Weights of a small mixture-of-experts language model, trained from scratch on English Wikipedia: 2 picks a token, a variant of Adam for the experts.
Below are experts of layer 2 (counted from 0) of a mixture-of-experts language model. Rows are named router (the router's row for the expert), gate (a neuron's input weights, with its number), up (a neuron's input weights, with its number) and show model dimensions 80-159. Each number is 500 + 50 x the weight over its row's rms, rounded and kept within 0 to 999. Numbers have three digits each.
After each expert's rows: "mostly gets" lists some tokens that are sent to it at least half of the time. This comes from a sample of Wikipedia text that the model never trained on.

# expert 33
router:442488517516397507452504476502609541467546492453524562595556597423492501410535570378507505455470441434435506460501566531472489567532404493435564517509489461441567499522390450478547496541439521555500464523410583464581480509533409583565556585
gate0:409475493459544458517458544497522507494442428396476426480529502586451378530516447497456556435572455471523474537450546447455410508433442490484500461462463527487564364461375419614536448475479423457605487646450536504570465478549410475550518497
up0:398506506413463412461427558582561491448411455470428481571481487533517455516513540472492504529543546487558431478532531486505457577431469600509498480590535507587571374405340443579581476570523457488558443523480559487557509554494435570631508532
gate1:503508494329469498558492509433480522530551447501581475542456511450489416549516497465566474487483531548503607415483607486509508514463413488414529505493586478505534510607508502550479431476464499572594454437423543512391526487457548582509502502
up1:528463509589566467463478510525538545490594560504418441475460421511505398469519538535536476475468574426503465500481487587330548500514497474575506422538515564489488524549480515470451585565549496485405546557466607590464441543428500560612510582
gate2:525555525533520452457481499520552528397488529458564542564481581496498471465550498458531506555561474537474490524548531422599513427571531513433551556480524481489553559576443517520497587493527476485469578539443447507543466505508473559532412482
up2:554496572525521384511529534525463497442451468442583491580594580527538504535524587446543538476547437538460488555501459417536599494530472564553500439518552434494521571453499501474527576573530434552540521569434540522470518590403461546476461552
gate3:570634536498520509527455406455542448432568437452474459473417563454454538522511514548511508482443466545468482504503511420492551533516483514569535448543486532479552443411533492518468520479467449511439526447476493541476578520531331498473531492
up3:468484440476494464556457501481368566486445469566524480397522539550501365568535528475557533472503570526438516414431453484554349487451578509484499544445450541489528494544458478445480505516447519460517515532530558502512472590502547506449443465
gate4:565502527473523449563478495471501464508499448410540481477480593449478541571494507553446386510460495475461463423511497541484511541502599517487479455485420531492468514471489486438486417450528517504404418465497486456447505569472365435448531529
up4:607530493543589460617557520519476476422477491475420488539491526488482487446446401560579528506572557461387536579460489480534589464486506518505468483486512448493614448466401495484530512426566461534482463551445550531505509493560532505448518532
gate5:468458479508467565501466491557548503518476487459515505540506595512505498401616516407519522411586421461551529447541477574493471401432452517514401549565498535463526429547587505538462451527605445591443543543465533485482502545542557459496504509
up5:551456512515475472516645479534466512529503425545512577566448489521543429459537465482485553490516580519501495515561378615414610515564497449437462459517564506501510570483420434433500464561505519603438501427480505547523419517476463500502502471
mostly gets: " research", "ology", " Records", " wrote", " vocals", " studies"

# expert 89
router:465551558546529523579545476513582444487499487440517555548590461430586403505544515473433474491414531480439632509442438523480477485459469447431609572481534517524486503534466568500574503516487550559529427463471504490514532525507392485486478509
gate0:536648494559452453479474503534487494606495582569475514567473455503508458547564447504597514544462507476471556438485454483430535454502529493385588492485487533520567488429467464451445522466510562565612480460501444496574568506471527396471506502
up0:485484522532505504483524499461551524516403523511442447478534519509469437521432511532536427430537486431512505440519543464501496538461512546636541515498553534436451484471571567482528442478579363596458519465494489500455452490493489518456547620
gate1:586560523623570563519523517583534449509574445508461503459603516405446444472428513416444556380476516434466507536547521583476424514546476562491629539437451452484479571496497576550472503529623479456440417484508500539541491446563437523517512510
up1:490415483480504503540562552470488462534476496493486466400422595475522457532473459587504455566568538541664465412494528501437505502473543509585517468563518520521531478510557486495446522471419595501514535548487531444512498488513507470536474532
gate2:464434461586482464497429503566459472560528522535488562531523594481428528386501481454508494459361476530547508458580480509474447583525483522477448557476453536540489532556530477534421523561564478528592462487510466436570489534493483462525567440
up2:398522445407451521510560534449475520484382519538507460549484428604467500619516498535508505464609499518455569487446577428534456474517478477538479451484475572447407491547564446480496473467500550497462569499490577493505539443495553543464601456
gate3:591551483561496454480473503560662399546516518529444501624499512509441483453521486437410532556482568553519463554522429544437483461497476524509412477540556518500513433509494562493508597500548464538421486530573507441416468478539519530506509670
up3:523534548452476481483514452552624410519469582505549469516465524443414524519493422398520543587464522442447527561577444502451484581514528398544449446500587481481447520494473531521505525449570441424496482515491487356463474535495431526600479609
gate4:443542586503541562514543501579621503526442464418542505547503573433388546434554488452515536470601506435537459501494522519458436486573575557599524448510515453504497596551522488452585544547536459506497476611499465490466467442569466536436498606
up4:482466533517509519538487538459546447566518525455630464514404450494396543456520488520531462457493586482516469527544489607432589528492468559513566557551528495517502512682541511474474506552463480548556445464520461530572471493456515564483525433
gate5:529517446576457437485489540484466551526472531515473500463511472348572442528486473514553471493539432391531511490424491513502525433462464418453460484460539526438428562512448542590507473498510539500598460475514591480445551561469539471520486453
up5:500427547453531503549519372523538467500444443517549465511463533593499489491409512535495494441442590527529408602476440516506504523515513578536494463506563492607458439430525488388474468508524481461451590513533346555551421476488442476428531551
mostly gets: "==\n", "===\n", " ==\n", " ===\n", ":\n", ":\n\n"

# expert 17
router:528554525408523544451534439546514483414497519469535581560553415405523447516494491524459473525459502542520533521503531538512515455506459464494488470463518473531451560532514479474545477537431523565477542475419601392594537546560488533499480563
gate0:472548589536471414412499508529508587421462573523522460518481467510533408465557517549583535509487577507498499540462490511572501349457493489482472510516629508407529446459512494515490482577530381485529527440494519515475518514474473476562498541
up0:579493503468496478646491532414462504584461442474433459519412501483453539578531572440415496506488484475562520541525548477566511630440448496432535490549447498371457579546510544583445458536466539520537450530494545527564557533516572408514548482
gate1:517546459487495513348492482526444491457480435476536455588469542455477558461493448424487543572521516494529498515515422532522555495517551518598497487492475419506462497350490453437540490492491534448549454547506456521417538558577519565425534470
up1:557459474451621470515451547530438517609587543465538598512401511489442448598471538440517477508415456546530505565456467512482496465488566515455523551438459492526464487557480470421589498549460501547489448519451461499587507492498538426590586508
gate2:482506520459448482432434460475486541538445506558543543546519495469517543566557503406454444434431492442544511514441459521418468491483546449460491476424517402544483531483447521500491441534306420542512502525477469604556591549468485344527491451
up2:476538513538470448500559468443592522555549441427466483384470490513515486332472446522618590428540429472432532346532533506526554471525502496518486534470534570502461448477508480464502523500618516427434492480403392452395463536500444581456475514
gate3:553559432422546464443560466504486491598526578550434488561478577468529567534526466552543605451544416497616477538485541569487460493444496561450459474583465561506548498579468491571583479458557547507553507552438475546549537535507506477497456526
up3:533555582465479504471482454416608552477507544567517472536507488475524561550474471369508513457500494487560500484436489461554434506481465448468524551439514518421585534551499449414480417489573406585498475533598557544539550584507514486613534449
gate4:483464470455585538551490506436455555532489468550476500489454523521530448399453421440528509496526436469501450457372518467448471489422495584616356533450499540525463572547489452499491463472455541480438532400471450469532525597532465538545484531
up4:538484533495592521484445507481477567453468490542543467459415439486499466435462408497470454451408488492405462415429453532531463525475530512553412476483487605469458464589460446417520529504431502489407508419526474400618474487544499498537499555
gate5:469476508463485497528429484564554483513500604465509608484469500475577533457495557432495558519459426495444483421438543508573522545530431468509476581480529512470611544517529411474466546416504492426457557654452474526508418515390584553539495582
up5:573540544411493438395482506539528529533483556446475444513591536469529476445485508578565531431447493452516446480567517484486443546506478575511440616457509499516423540518434552528435468561518429525620539470400382418405501622571529469578586437
mostly gets: " p", "p", "imp"

# expert 5
router:511386576517456596494483463568516533458461480528546465540598488414530463464508615518414472505543538537485463575468480484455379462487396436535594564476604492536602439434473517538482523467559454510481503493432548498540518471486474481415479587
gate0:496540517443509503523507498514470545463455601482501549487427526479530593610513458507491516486578420435533492502426504521479464531531523588470478405573520566474472426452510532470566525553479449489464527532502545493518521529485508520435518529
up0:494522550408568394510557396496575420487506473367507525494547600581519495437513439437471491447439515564545553442490424382552543457454482415515458489423444517473478454576477582497468633560553549507644470468463495425522546495561471491558499466
gate1:556446514393466450524450469453513507441521555484563497623507546524520504504491436393532570429411589521533499485542486502497555505455538480522491542419522476527529484459544515579428601496537502540484465555479492484461527435480440407486455560
up1:573499462537441566531459456459543509400486497479496451546422539501519425448497492602560502476368484486559517530491490471519419467497492557574514483404551607551484477421498469544500551544521539428512456532491517462503531509508472531541461530
gate2:451441484459527518468496454529429491544463503453422506506453546534485535554417525546560491524547547426445544497477516525490529514540606531404515534469486504494395470413513484495562559529424515422454474428564438424521481462484451597516468491
up2:454660483432424557513513559441687583495600408521537510524556467484561512511479432417469445431549380560504409415458459437400594465446518444544477553386490498530528465513538541395524472465443421535531495547429536442494486487494506491532431501
gate3:474474447506514585513500575453402558368564441508487432532460488522547430586559551425512565503427591528502578568497477484447431492550455476520560477517555517530440473468530580640490513453615464472519517460495601462575502520502470555399514422
up3:607596584510381501574424460460566503448393492465450465435551410502511521494499513517467550415544543510495570461430504472525529531425503430496435522506471488536500519553490499533473509421491512504498546668528466476506470451491541511501486506
gate4:473503462509445481517448517503477500437466608513530432562527518468483488519516533485460498558557501493471451638482610497491446483482422544467559450414564436581551476480440606483499503527537476457419490560493468530448503465539580543490545529
up4:521487593541452425379494527504578468544514548490451504498485497551462568502542494511488581487570516508497454505538540568505435365520547476540444484486422402422495475522390511403554486514547535488523525509544541443557556515522430461563561474
gate5:465525517526473471409448569511514489521441513530553540524566419459527476566553587438523508506581527501485446545553432524418468567564476477548531528480458543473590510386519438608498465561467414469486522501475552522511439544626481549509498552
up5:540448450484523491537557447398464447501571514476517566480495531518527479460431491590549465399522489482488566495494532472461581464439491491541432494468573556576444578576585560519546537458487599584485542484411446418481555466471465486548519431
mostly gets: "′", " sq", "°", "Scientific", "Population", " Animalia"

# expert 21
router:500484558556436494501545457554500444539452482540590501481471509431534525505469532550473529432595474470472533474431471509549509569526487498473481546574492531420516522626533534578500441575467502643494513486462568432566457484564474501449564456
gate0:408584645563465517463528499447445414520401505452530435471571468513545510514461542513464551480546505422450532544457477481538465528413482490495466621523454546409556468500454480570522410535427471654451483512500562492535516495428511523505452434
up0:469436489460479494466509480538519537416554402474433456445562429610494531380553472481482549454565447478521589549503552364461451554528504489469539523456555513562497496584578517492513490557541434554574517586532570473556399486519477430454524491
gate1:510498517579496486559544492517496409543476571487531481486521501480572473552562512422585472539496534485603433509517515461471500549564494531435441423485519493445475508479450456507583475589423433465456446492461497444547490471495466478475491535
up1:446525495430514530478392496433476563475485475570471516529550564511449436424547471531486585491556545473416483554542523487454394464416502457483518547474463503469549506506562504498445497445487510583524581424551461548538427525504506578522595590
gate2:468547559570522621561517454555539455550531560468503496495517546321543483564489566466497433513566503480523521524528546550537433576525512472439549392501456417423512472448450447420537502520434460438517481436505521490428591535518418456467468511
up2:450500523412465518493486381593492592510557436451499562530496476515476523548444471479487533575504557497464524547428508420512492407429521460507466538522499508551518458458479507525526473461596539464578506538533477554471415473495505515472459589
gate3:471433453426536398478508540542492490474482433418495575481510583433563398440518528443473471469435555535404449490484465514428466595600475470424455485512437483478501415481522523550475488554528541494528385488488483500520593501505433533442527505
up3:519519436483444502449544439449522475489509521646557530433562544507588474539526440468505471579469587482519414371452441519548537554531435608521516549487504533544513586485518516436521512492447535510517534499521532478495603535543479499467557494
gate4:454508515546477545476445466452507545474513451523574520461529543538478502398581447535552595470509530549464397462489375578567403558513549560480502611513533470502460445511518421469501439543400422518492552485494465416520403526464486458524550506
up4:437544519517558458487605488433399457504471420503535479586498477566444516537527516572553586547538504538476458567495455541585553545438487491532593578451495513459571453544513471520572431528545467585498501423470463528498423534449527556495590569
gate5:481540479484516553568442482471566458497489459416534500573518448562397465470508472568439554511409492569490468466541651415515549602544517508568466510493553468548481510493553532551468603526496535471492510526532554523483491506481424472486487498
up5:530433493466629466500526486579439599491503480530408535452502530448546503572459542514523547497552563476529544488457556528455478481540499449444526517458602508496413479480506546455492592585460462495551472531457482464500443499541536520512457487
mostly gets: " under", " disc", "−", " above", "__", "-of"

# expert 69
router:485501552488479509460571460501519432540542506494500605519555466439526511563477502464540517529461481524548485557480452518491558458478469462376615582456534418530585542583473478522621498435549416548477499492455574477610479485613479446514585503
gate0:565556546436604382500510477561503506478471550474547461488529483477524486487441487574470536487502548529491556636506527447543540554533481448447520526505469454561566518492482450407491515521539451544504504500556533485559435450587504513570492501
up0:431514609512517463501502456510527538515527469507465438490532485507568447526479473493435467481458574523457534527529439457462495504448431544424493549554579517551523574542615513482446493485522543503526468541500556500523483486515466492477500416
gate1:520553354472595390408454515462499454485473476484503502463563448459492460540487583610544538466465526563508551469566478461578447523469511507492496463481483521403537518478485502557552519507564501469478481495495538485468474430524517411531489512
up1:446435440567494508346454485461503456515513456457499459394501530497488484509494547609524446495508420552484544480456554529528481550543550466466395479474597432460528474505537578525464508547530432453486511448460552554471413547642579458526526583
gate2:531603444474455527555500520420475441447424553557384516465505500501410514475476428420514596558535443428500520516491469595460474437537593601507438538441495396512486504510570533559489546498575493528469466557519491460434583551564387523431352507
up2:581530457514452496562538495550599552512540539415535477524542491495493533420529502576458525562486433539470489520504447479537525523505366479465511441465442519462528482468474492430603544492520421504566459439475537541456455504463487464520524561
gate3:423564407554586544444562471489481550490472424540479468491537466548488489446431409479563516503401545438593501561484429568508547507563542404503505610460593492530529539429510503485415588520575619481514555441464574511551507442481504445512590504
up3:536554500423474492423419495606517516492555503508444546532473529565539480505510534444441468464542476496507502505382499504415550552439505500563492422537397501515530479461521562430514456494461460556425493519468450532540441491517389478509510549
gate4:581448544459590523477565446535488535591531492560492445602547496532519523515542543491404580426488511562554512555497526440546443586434522453430499541512555578662522464517486408439543374507553504505470390531477548438539466503436510488505515523
up4:483490454449468495570465502547570520563470502480435507363497558500552551513478523486549414562540495382523503494470491589526486342584552538612533467561475486410511528511453525475519536495429548562507541460495498524457531446553500426478427455
gate5:426500425462589515483464473582445561437506398480489466520408524478480437562534518496427519503510504410477458470413512512527511541513523494447411541611487559564484524575448441501475499454425521515572454544480483593553405485511490570505524464
up5:443523504562490562497486541508480546415481531502489562541510540499536449493502543460482570541483564550555472465420474504566519510498613538474450534467400560481514503541508392509419465449487453481457466523517543623492450482528461480498524530
mostly gets: " sp", " black", " white", " human", " social", " red"

# expert 57
router:492488553479438529463510470532581456529486538487479551489594531413485491562532500449503501475486440528439497497515426467441520458530445490439544606532452496477509499508501566522558493505441557566477484502386441440521510548548431537464522528
gate0:521501497514572572527513552546442442356457480413580495568488453541462454491472449439538500543574522506478466470592565527477463538613562555473483479511510597445469515505524522503508556503482520497466512470406376477474515558481520494429497509
up0:526416501542472444520541532523533522467492531455509517451527450450439484534468398549547532448476462463475504501514533551507528562582467493503516508608519451487514618483596500526441465445456504468522504490554534470496491428505524444488533523
gate1:401492555479483528498457474541480528421571475486404466506510593535492473484536439464579471488551484527515523544493511524565486588428512553459557423533533497501590514543449515433413504542446416522547431499449511499456391484580481552554488510
up1:600614486501481472496466541474466423456559482474528580523470436562473447425398579485575614485458503600567538522573456545574530420459454558535498563508455504550551488378433469510482500468480533472525521476508558506448524552403524540422551533
gate2:479497545555496447519498440541586537562404486530549437478496496504510543489461423524485518447504506441504368543519499617512592454546464388539514514479485392488575536463477452532446441428465462489485487449493521543497476516479504618477452502
up2:514544498485444510529438538594480493561495530410523446458557523478493537434584528603432472528580519440576520515504468523476447530527446478590526513444529446476580390487511506506527393565518433544548564501524478538451514504527469484598526549
gate3:434478482520427462579416436510492532489336625499504423598465520492447463544443609508517471434481562491507508509479467528535599493587563505522527539509527488473430512543570365585505536502569466482511441533501580555529469552487429472434381455
up3:622457577398495422528563493488562497397478471472463507477512462407539571512523488462477413466423399535387481551474585564540459498587545488518532522504505480524569556587618484507469474456518558629571508514557481548484630438476445476529531483
gate4:491510490527522497486569439456573525553466508526458425587537529466529423531546543560456496442573445523472479533470439459575478589516480520512541441539488533433521513475521500611469449479534493517508428481469547486505516503430494529491507450
up4:561523575529517517479451456527561493503559584574536498423448417476536572456508465453515556430505499522514525502445508520516498482552414436493512510496448543521516395435541526500489461537471465556481551481480465562532482494449500531568573505
gate5:571491484539482545503486475332470419434428446580527461517522508523506559516442588492518529490540521460488463507552503615521521535521571533551534453517446542450544550430541529512490601532485537513506557489439472428433471497430463442317550440
up5:541454505615528466502458435485532535558422464522501520504496504453478463508479505504515520530500527534419515491586505513466356467553366558526518509515468452514462498471572553522553611520488588483509486468396366404478421449443469318404502522
mostly gets: " died", " death", " fire", " event", " series", " damage"

# expert 55
router:496521525494451572454476442532506517523487491486508516669517496468498402494562479409483534455524497523523571555504490526459446537405309417509524580564534522542515518573484501515505514475416569586523488466497534433580548552464526558485462470
gate0:508504491509517616509537502520432510533475513543495540557574483467591402469543586444469538447508479538471517509509480474431536495444434458551476578460474494509579458533482433547506461523495523594484492412459510475500518547473545536452502495
up0:442403523535443353479529501494562474382437468465525475438481547459488529469385491585587474493446459499481521461540472530532439555553549590437541402495539535547476517418501497489536545545488516502466435470453429506478401487591415498559522578
gate1:545515420618430465438533515582491464470504475460518482478521508467435498549528487525472484569546409480529535532493541453417506553486512470509435482527549534599487489496452448488551489483403580518486492513447525478438525470504436572451510418
up1:545503513625571452531476526510451438442533455546525474422419511490433507420477589530504499559440463582552486561510479514475595519491475466441493501501419393562504547554560442502516505535387509514441555560478599511437524452429510524512509466
gate2:483382484495487465488578416495614520461442529416502506541514504476495574526553518462537440525484432502451427531444586575474458544499433517520506489493493406623503481447508541515510460509450581455505415452544530578415495495541480611541464556
up2:477481336577404523510437525452506505524536432567407408610554483596427573486545454438554503539543515519514468557486522546521450471527528458496542580529408459544576598530549517484490555503502575410429553557564414560442503480565458518500429468
gate3:482405457491492547494463557553512466452532508511426464530503653514456445532561457434459454502451529526556557534439429400555493481453461439583490538485542571501457492574567487592506544428459474530504550532538593497452469556524523481499441533
up3:498476419491475468454410506528481447528433545413544508377526460478464579539431595609537473498531498542577434325444570569464453464511509530484512499618517545487556518493508459501486555539491487502488550493489383554486503525466500476492445475
gate4:372583475474549556467544515454522472537410586528558444478455448445498493474493433509519546476420499551585490509464444444528461516487531526496608517446485528441355475514538534530468455525496537503559515452509543529561513576504494467522482444
up4:450506519573596571521505489429471547562429448381487478426502566495559574498505440437494478440538496476520516390513590441539502506545481552518550404504471520527521491417453451505533510545486465548517529408509547397517519427463492551444436459
gate5:502629515558503543533525481475475488394549485435408520559522441475447496531449453456510443487554526508422515667485464406472631500495529549527425535514460407417525504501423466530483527451489535513460527598479562402462448442555538521511567350
up5:472495511545515516436514461426586531532569528540607636581465495489561524381522517385513550536455438546443460530490511528559476515558581475568520405472464541418587554474521493535552439440446504510423425426531410474485490494453419554433487595
mostly gets: " film", " album", " Film", " book", " song", " TV"

# expert 68
router:558536526519591468424508427514465522487480400483538542544473497445554516482561452502418557525577468503473522549488463527528547532488343510503495567492484612389478430544501419466556481567520425604534489493388453487582541486442430487496523446
gate0:521548549414438513490503561482402491483561526477513505447433507525507521471486463529520477494498563540489483601523528495521528482402539564505519507531421477481511520549491469428575502499549522505519550589506523495480512522407500499517490447
up0:570530497463513511518549457445471472500533494501547593470528425496554445494515523430558576457484511461460464514602507579541430486432475510469530472564445549612555551499475529397553554459496520525471422496552504448487530603486488569595447449
gate1:515526456477474496473474480512503515516499552476465578497442507421387507547498584458457489554524586465438479538396484607455465477455471479466468454445552523488563492474459542589452546514508487498498381500539462554493513499524479524549499529
up1:470503510504478467415464532525497473570538526450471536532441535513479520640510522446495436512553562464494531475531519567430457483513449491521533463469519437503490492419439511509489580520463539550526562522493506432512569483560465519492434493
gate2:524565452475401464418417488500480527508529547491531580537479539509559421448576570398429541485508494511603435492396488559498487574513461519626451407527535471412580505522509495457530483627455500553486526558561395492528508594474507453535450436
up2:510580547476533458492504535493511477525486489496538501543451518475575451465555523463479523523531509468477451482430518555569481486523516530523406540416490525384548516556465534468476462543416472610472438598570466539494556561432491414463509397
gate3:441512514569437603530562477530520511503607435490510523573438562505495493407568499533433478470496524415452484585496446556454516531505518494481448480404643453433513521585494499517479539509470515589540561568563476530505474380553412486546448571
up3:452489580606444509497546393467499467487503487480495531587532467529478553529530612445504549514569466470393492486480522578490493640547482526550461529455584527465468444490546546514592577481538455628528479418558497555480483471555465546417514545
gate4:548480565490529484521476425436468468494488579517477515547384484565516460552526439420551480554562506434457450520419488489459530500538490392515396504589585488438488527516508551408577459494513442505535431500500487456558442487496512505574591516
up4:511605479583534499382514523497513591454538585467532564540466462466530522471478517483497472485521507489546499471442516489490433613590452463511461552497552483541482532457505528450498453494448396453501482500469447546529463514515478508545462403
gate5:522484468531539446504545490492440523457497642525522504574480466536522496510490403361551574522455480502516438476579528507512505537468436457478488502546462519485419523551483438495409525527450565433557486488450529552489492410479633568425480524
up5:444475503424461571513434535530492511571484536418446503531472453486475494503532554577573500461471436470492513507461463422512469453456467620495599478492593495461527527403566512507523456499545469528432564513556517524539445454513438401465566488
mostly gets: " de", " m", " d", " n", " c", " De"

# expert 36
router:514471496447442533516505477558556473613461494457523552524565499408513527476511454484499506474509572454515461510500467575478438426533402428462562467497594410497549489463481480456544475525341472564516511481406535445523467464560452550555526544
gate0:512534557538544425490487507448516503474572435570540520552496491415490451530499400497500562429539493488477569391538532405471632583561408510493517526458517477542535502507456551491524573541483538589445431580496556371490416467458493495485597555
up0:538560573468542459430546445443541348465511470468413409481523487542488530627481506570530560446507541561494560493528564518489513495518559524444564547473440468471445482438456405440554477601462554534486481455519523524470435515540510560522513577
gate1:425489450471407455468499452485599496543562457473622463504509478459420535513498494386556531522620507489550453487479439513467524546532527448433514504499539436478508491536504448543507530438574484486478510452504494610420475500535576483530503583
up1:492487489451507500392522437537544393479576460449443448508521523562446490519481601508579476540532495521521488497483480477435458490613475516573627454570503418545489540392592579454479511418469495501456493458436446456499438514556480509493474424
gate2:507437557503469457446543476480502476537546433518413586453413551483490536505560555499499521509517504644528550542434476514582535460421548445467481478444608523449434449467502451535510461463473561517429462447453618556549500530461582460511478471
up2:587427447504474514514551549412431467477500493498549509520531531522482578476571566535366450534472499428534539531467540418474539501449558490518434503537579515506476462544550421612498517369558612542451513490545434398429547536382464424496484411
gate3:478462624506524506493520551572562489477504448480533516471469529437486540514534411455539506546614534461502522493502537449495429513404500412506547402481530468464532503459421503511493578429463562536506458437495503467500515460530483499479511397
up3:516488510441471476420573500467515365570477496509525529497522528489450456531552613487541471488499463488493489582451502521477530583444398441489487464549505466580483519489545533532490481521447611444455454526524571561462557544554607425495391529
gate4:370438487555465489528536516521463468569481577506475427551502570489467598555545483553478528529452507482407594488441578456460420561590524579429481502531389491530455587504457588476548451434443544467503488362406555505547517546478479488529472500
up4:430479505491514564534522405540508473478555471442545554462574517479501525480545537635521553500479472533548470490472503397545572522449507537510537390474497427411401489419498568582458389460395511514518579438505493481634446515464568513481465552
gate5:453514474550432540406524585577434486464463533451449429539480414509515446572496451524528539476449558587539516482525515553450488540379419416506522502450553503484380434538457517497495568508506565516490502489474603438465492486588517626477558480
up5:477500503602574530435517456492509552499383528423518499503559510516464517500492523457534538532519494462447531497582524444659562508524535536468529552523583493490399506414574629406583468437576495430507474582529536512443432519446428408479506505
mostly gets: " that", " them", " called", " such", " those", " like"

# expert 28
router:547511467536532557504520474523524492506439566417436578573538521467499487547557557483491499467565450432442556556489476466545494537514457497493600539474595459515572516497494518570541531523473496553463457517462497449516459552550438571526513603
gate0:424556569545496516472475471576561510579488446448457472434491435511579551595478538542515434511519597455475540567453507511617474448453517384552482473548492462511557494438549572528556463461463446476448564524566495531525491582504500513511574530
up0:531491492482561450369539552487524430404441493406459431569542501476516487457481473491579424535449491472438474460541496455523483514519473490570449387489499585441513606574468503459387610515526505438514364569522497564482485507510487490487459503
gate1:498498473450473498501471495463491459421537514633487532445456457455472382491457518522536491441469490455492478542465497557500435551433553509476469533508595477517572524525504455478602500493545467579436547374501561537526519599410432514583532532
up1:408536474525494542500470558502507485432554517509440609452455413494522357510502540474509594411555559485425560518468594447496446477435545468531456516551578474423500520538488471499579497504511506519420529469472456524345507462490546490568500492
gate2:578529436450422510525433532442424460572465488498541478488506462490457467452500505474429424440563558511448479504490482542413424495502607452482531579512523426507535491439538516452475471469465412437406513458510458467500481587504509510540547538
up2:496478556558474530558452558403485406453466487583563480470546437541557539490449492512578437570505504525527469435477541451519418419492469501562474466501468498497498501525452502541550462503562479521497477481521448556523466487526488434478638499
gate3:492520560508478529437524516581563451471511467419570599539489567515500508615500492383441570487485583518452470496506493513452528614513480543445475469495496480447534452513464510363548565563517409469552476460525478508619470449523466510446555576
up3:523373458527479517625509474476491503528490518496513507431530528517408533461520459529447386590511536515539517406424503591491548418475457453488497596529571490575545485385582528518558464434464550493466501550561500488514547506460456487589550451
gate4:482516493585511581414444458582537533429382452402457613503488449466424582499504600523504489440569563478412577497438504516498490495661508500566553453453490445419539525525462528518623522510462481505484517485508519494542491501615369587479524579
up4:447513529524448539401428476486502438484428420524337562539515476467435517445501521517462480506461543373423597452479536545488491570612545425553542477462412506494578478562487598572546443455455523494482466493523477512483526467532487552527567612
gate5:524473477623465405515467470541424484539523523452477606505644514471609448513478381448556436412415504480462454509551468505596520540501456473469525594462553527481521557537585569464564511422544464557421479528574536460510553543432518518584619498
up5:636525502493518440480450493399476532502545500451419567482563476487435482474461431553461473490466459526486490494629530518557469569502410556519438578503633509504465524534546536518513530533510503537514414509560497441448571507455468534532499555
mostly gets: " population", " building", " town", " business", " term", " body"

# expert 31
router:548458470512558391442528507551548515501474514497515556502518519394560468546475524566460473462500460464479485512503514500450532467534397514454570524536505442506480553580528496525472515560524508589465458522505560471564508599562469535453550522
gate0:609550421584544498469498484447553502516490445449466504481540550425471513443415540401533497482440521494519484555560484442445527537502501462478492500497521435423466456472455446482459467531477487513516494523464503397461497418542471518491400439
up0:543483430591614531529447519565471449492479513430449483458575526524481463451390534436503512452512480478440475501485536460544519579531477480628477485574581470413436428490445356522486545441612515542480493510419610515594401416491453499526462533
gate1:538511484479517510561632568526484634507447479498457457574492505470514499522509439452441482466462504489453437394524466507532477496557456582433528527540452513453578459543526492538509492553412535454523519513482539533564454472508511478542532486
up1:523498522510542472427516462458400493509531520538530546479481493527470587484440471391483440559476540497464447472502409456580535543481504559477526601584537508568478470540463474542547512592396491451468441528492486508467507440540553560527560454
gate2:420397485535496502542559504564341507516545486495430465544408509611517460481530513456456500503573605459503526495537448513498559471544464445459533483443577484509499496543466558522480509514432537454485472500442435533445581386462490526392404449
up2:547502557485503488552568556488445496499516531548465507478489509524492419526591583577511512424565518486562408518504471601597554483494578471531578544446443547424539565495439505450497486525534525473451521518499476497490588561565494407556491494
gate3:409423506523567495365433490550520454542475502493589482514450534498507473481449422494583567519358563492581530537425440581476460534615429481487482479494518550542461445538533553483437537537461466448493493546527535473459585493421502574475491474
up3:465481468490530518512442559524650564469486446517496554543497446438554505506537482487515550437541480451514549547535470475461509509617496575490554523492468446521462515474526541487515412544502489417501520424479520488496558498492379530502515586
gate4:445468515553506476458670519557502411433531365554479502501532482476487522448453464500494514550490523524549563497465427492483588544465506530526472456494538445532543458573517565496436491449565562510516376473548558581421447494527420530404520484
up4:521529499445513504506502491521410568558544499470484552455533527596484462516521519470513593602477491460458490513562513483531519508506464499558498638584515408433529559478370484514485538418506492528496387469354523505472576444435531426582582529
gate5:363424539516491460449592537482488505575470521513533446568532563483482534461567480438535461465580470500436416507520499491527519480515518528524570452490445486581522536481480480520490472485440531561479432595401489540501516469553557524491577486
up5:546531560488452499421547469368528506562463455488508393603539465555528553366457411424546522380547512491495542433484532549486529502518448461475560537475556573657443560586590503477536527494436511653510496457492531475466510543551455466455514455
mostly gets: " also", " now", " often", "%", " generally", " usually"